From a checkpoint of a small mixture-of-experts model trained on Wikipedia: 32 experts in each of 10 layers.
Below are experts of layer 2 (counted from 0) of a mixture-of-experts language model. Rows are named router (the router's row for the expert), down (a neuron's output weights, with its number) and show model dimensions 96-191. Each number is 128 + 24 x the weight over its row's rms, rounded and kept within 0 to 255.
After each expert's rows: a language model's description of what the expert responds to. This comes from a sample of Wikipedia text that the model never trained on.

# expert 27
router [ 71 137 161 130 104 110 136 152 128  82 145 106 115 107 137 106 172 163 104 139 132 158 147 127 165 158 116 154 176 159 120 147 110 128 109 140 105 131 115 148 117 125 152 157 144 161 172 165 137 129 109  50 123 140  96 141 158 119  95 144 148 157 135  96 158  96 118 109 169 111  86 151 104 138 173 160 148 115 124 159 124 144 136 153 106 113 138 169 137 160 122 154 102 158 113 127]
down0 [109 111 143 151 118 132 104 122  87  90 146 122 119 144 129 144 107 121 146 142 109 124 136 140 146 105 105 116 154 114 124 132 168 111 146 104 113  95 141 122 119 158  98 142 125 150 153  88 123 105 130 107 159 142 173 167 124 161  99 124 134 126  79 173 131 138 114 111 160 158 103 118 127 145 150 117 163 126  94 130 114 112 107 112 128 149 147 127  87 134 118 132  98 139 115  69]
Semicolons, table pipes. Table cell pipes and semicolons separating items in infobox and award lists, e.g. Labels: Stonecreek; Epic, Economist; Consultant, closing parentheses.

# expert 21
router [141  94 121 152 141 159 117 153 106  73 121 121 103 144 150 146 133 134 129 133 135 130 132 153 113 107 108 148 119 122 168 116 122 114 141  94 111 148 129 131 114 125 123  87 112 131 114 137 165 119 146 142 149 132 117 142 153 119 162 140 131 127 139 174  92 103 124 142 111 125 117 137 132 127 117 116 130 104 172 103 145 136 145 135  88 142 123 127 164 121  99 125 125 113 156 110]
down0 [150 142 129 118 154 139  91 175 102 110 115  92  63 113 118 119 105 124 115 115 124  93 111 122 112 121 149 164  94 138 111 109 130 126 154 122 159 150 108 113  76 140 135 126 121  97 134 127 132 122 133 129 133 112 121 175  90 123 163 115 139 121 120  90 116 161 118 133 159 122 145 130 129 123 138 152 185 143 111 124 134 163 131 159 163 121  81 113 145 140  77 154 129 152 113 137]
List bullets, field labels. Hyphen bullets opening list lines in See also sections and infoboxes, and labels such as Born:, Speed:, Genus:, with colons and table pipes.

# expert 6
router [141 171 140 153 125 103 100 110 144  79 104 156 137 146 111 195 117 135 126 149 117 166 119 142 148 127 133 125 165 175 103 102 131 105 129 135 135  99 120 128 154 118  87 100 124 152  95 127 143 144 100 137 141 129 120 133 103 147 149 146 148 138 170 103  72 106 142  60 139 153 143 146 120 125 145  97  94  90 176 159 104 134 120 124 136 142 122 171 143 163 110 150 132 131 129 145]
down0 [ 63 129 122 116 130 146 134 157 125 122 139 110 148 106 125  88 139 124 128  57 136 116 130 110 112 105 148 123 136 143 163 112 121  82 121  81  71 119 113 114 149 139 129 111 129 132 124 104 103 112  98  73 107  80 155 155 186 145 109 141 171 135 106 147 158 126 109 151 108 108 131 107 148 147 113 152 145 140 176 116 135 109 114 123 171  91 146 109 133  81  95 170  81  93 124 106]
Line breaks, headings. Line breaks after sentence ends, section headings like ==History== and ==Career==, and table separator rows, at paragraph and section boundaries.

# expert 30
router [151 118 107 110 149 105 103 112 129 153 133 102 153 126 174 140 136 142 149 146 131 140 135 101 127 141 138  78 128 102 171 136  94 132  86 102 134 187 130 125 117 110  98 132  87 134  96 134 116 105  98 143 103 131 147  97 127 174 139 108 123 133 114  88 136 155 114 148 139 139 151 117 141 123 129  91  87 115 176 127 159 115 108 129 126 184  93 128 108 147 113 116 150 143 112 133]
down0 [136 110 107 150  97 132  94 122 117 124  98 142  89 148  95 108  90 122 124 120 135 167 148 103 106 139 155  87 107 104 147 154 118 123  96 118 112  92 153 129 116 120 165  94 148 123 112 116 112 146 130 153 108 109 133 109 114 156  93 148 121 188 121 118 144 129 123 143  90 181 128 116 117 127 119 179 111 115 135 108 114 143  92  89 138 102 146 149 180  98 146  95 128  98 101  88]
Head nouns. Generic head nouns ending a noun phrase, often after an adjective, e.g. entertainment program, film festival, foreign minister, album, team, species.

# expert 20
router [138 171 155 143 117  79 137 129 139 120 144 122  84 113 148 137 183 118 116 131  81 100 134 109 135  92 128 157 157  67 111 163 121 125  86 127 112 171 117 117 134 157 122 145 134  90 148 120  99 145  94 138 122 163 112 149 142 148 112 145 131 138 115 136 138 117 125 139  95 122 141 124 110 145 175 148 143  83 137 139 133 140 116 175 115 110 151 147 146 135 111 132 122 149  54 169]
down0 [122  99 104 125 123 110 135 133 163 134 145 123 137  96  81  96 115 126 136 107 144 106 228 127 139 128 116 134 138 140 121 138 142 164 131 103  81 116 142 153 133 107 141 117 109 151 130 123 133  84 101  71 107  95 121 150 108 133 116  97 144 119 128 152 164 124 111 108 154 159 154 176 154 123 128 107 138 139  78 178 148 141 123 117 127  95 130 127  89 122 101 148 122 135 138 133]
Sentence-ending periods. Periods, closing parentheses and line breaks ending sentences or entries, often fused with a word end such as ices., o., ).

# expert 26
router [149 118 118  83 143 133 148 101 116 183 113 114 156 178 113 107 109 135 128 134 109 132 134 139 137 120 125 142 142 139 152 130 107 122 115 162 127 151 131  95 172 129  99  98 139 160 137 125 112 102 112 153 164 121 110 143 114 152 128 128 123 120 162 135 155 165 165 106 151 125 154 133 131 143 128  91 133 163  64 123 106 131 122  89 130 126 138 149 147 136 128  98 122 124 166 103]
down0 [128  63  96 141 134 142 103 168  69 108 148 140 158 172 151 105  85 139 148 103 138 138 111 123  96 165 136  96 168 127 108 130 172 141 124 121 138 137 101 119 101 143 125 175  81 121 139 146 132 124 134 107 114 152 169 145 134 156 187 135 153  90  98  92 124 153 121 161 152 138 155 128 146 164 146 181 124 147 120 103  98 121 131 150  93 131 116 134  99  90  98 114  98 141 108 145]
Table cell separators. Pipe characters separating cells in wiki tables of scores, stats and results, plus separator rows and semicolons after numbers.

# expert 0
router [151 188 172 119 139 147 150 102  94 115 138 159  99 112 128 141 106 126 130 125 165 145 137 139 133 117 146 112 115 122 143 146  93 127 113 101 121  73 135 145 140 140 113 127 157 112 148 133 172 100 110 118  69 120 127 158 149 129 139  92 150 115 127 166 158 147 161  85 107 104 151 107 121 111 120 121 137 195  76 135 105 129 158 146  89 116 120 145 116 122 126 130 133  93 129 107]
down0 [164 170 130 123 159 158 161 113 115 141 163 177 136 130 148 140 177 138 139 130 142 112 131 149 139 119  91 135 142 111 138 100 138 137 142  94 158  96 135 120 136 135 146  96 108 126 111 131 141  93 149 105 104 169 179 118 138 134  97 128 150 118 140 101 150 106 146  99 131 131 166 149 123 134  99 123 182 139 139 162 165 138 133 125 141 133 148  77 133  76 113 163 106 156 108 138]
Personal names, months. Given names, middle names and surname pieces after a first name, plus possessive 's and month names in dates, e.g. William Thomas, Smith's, 1 April.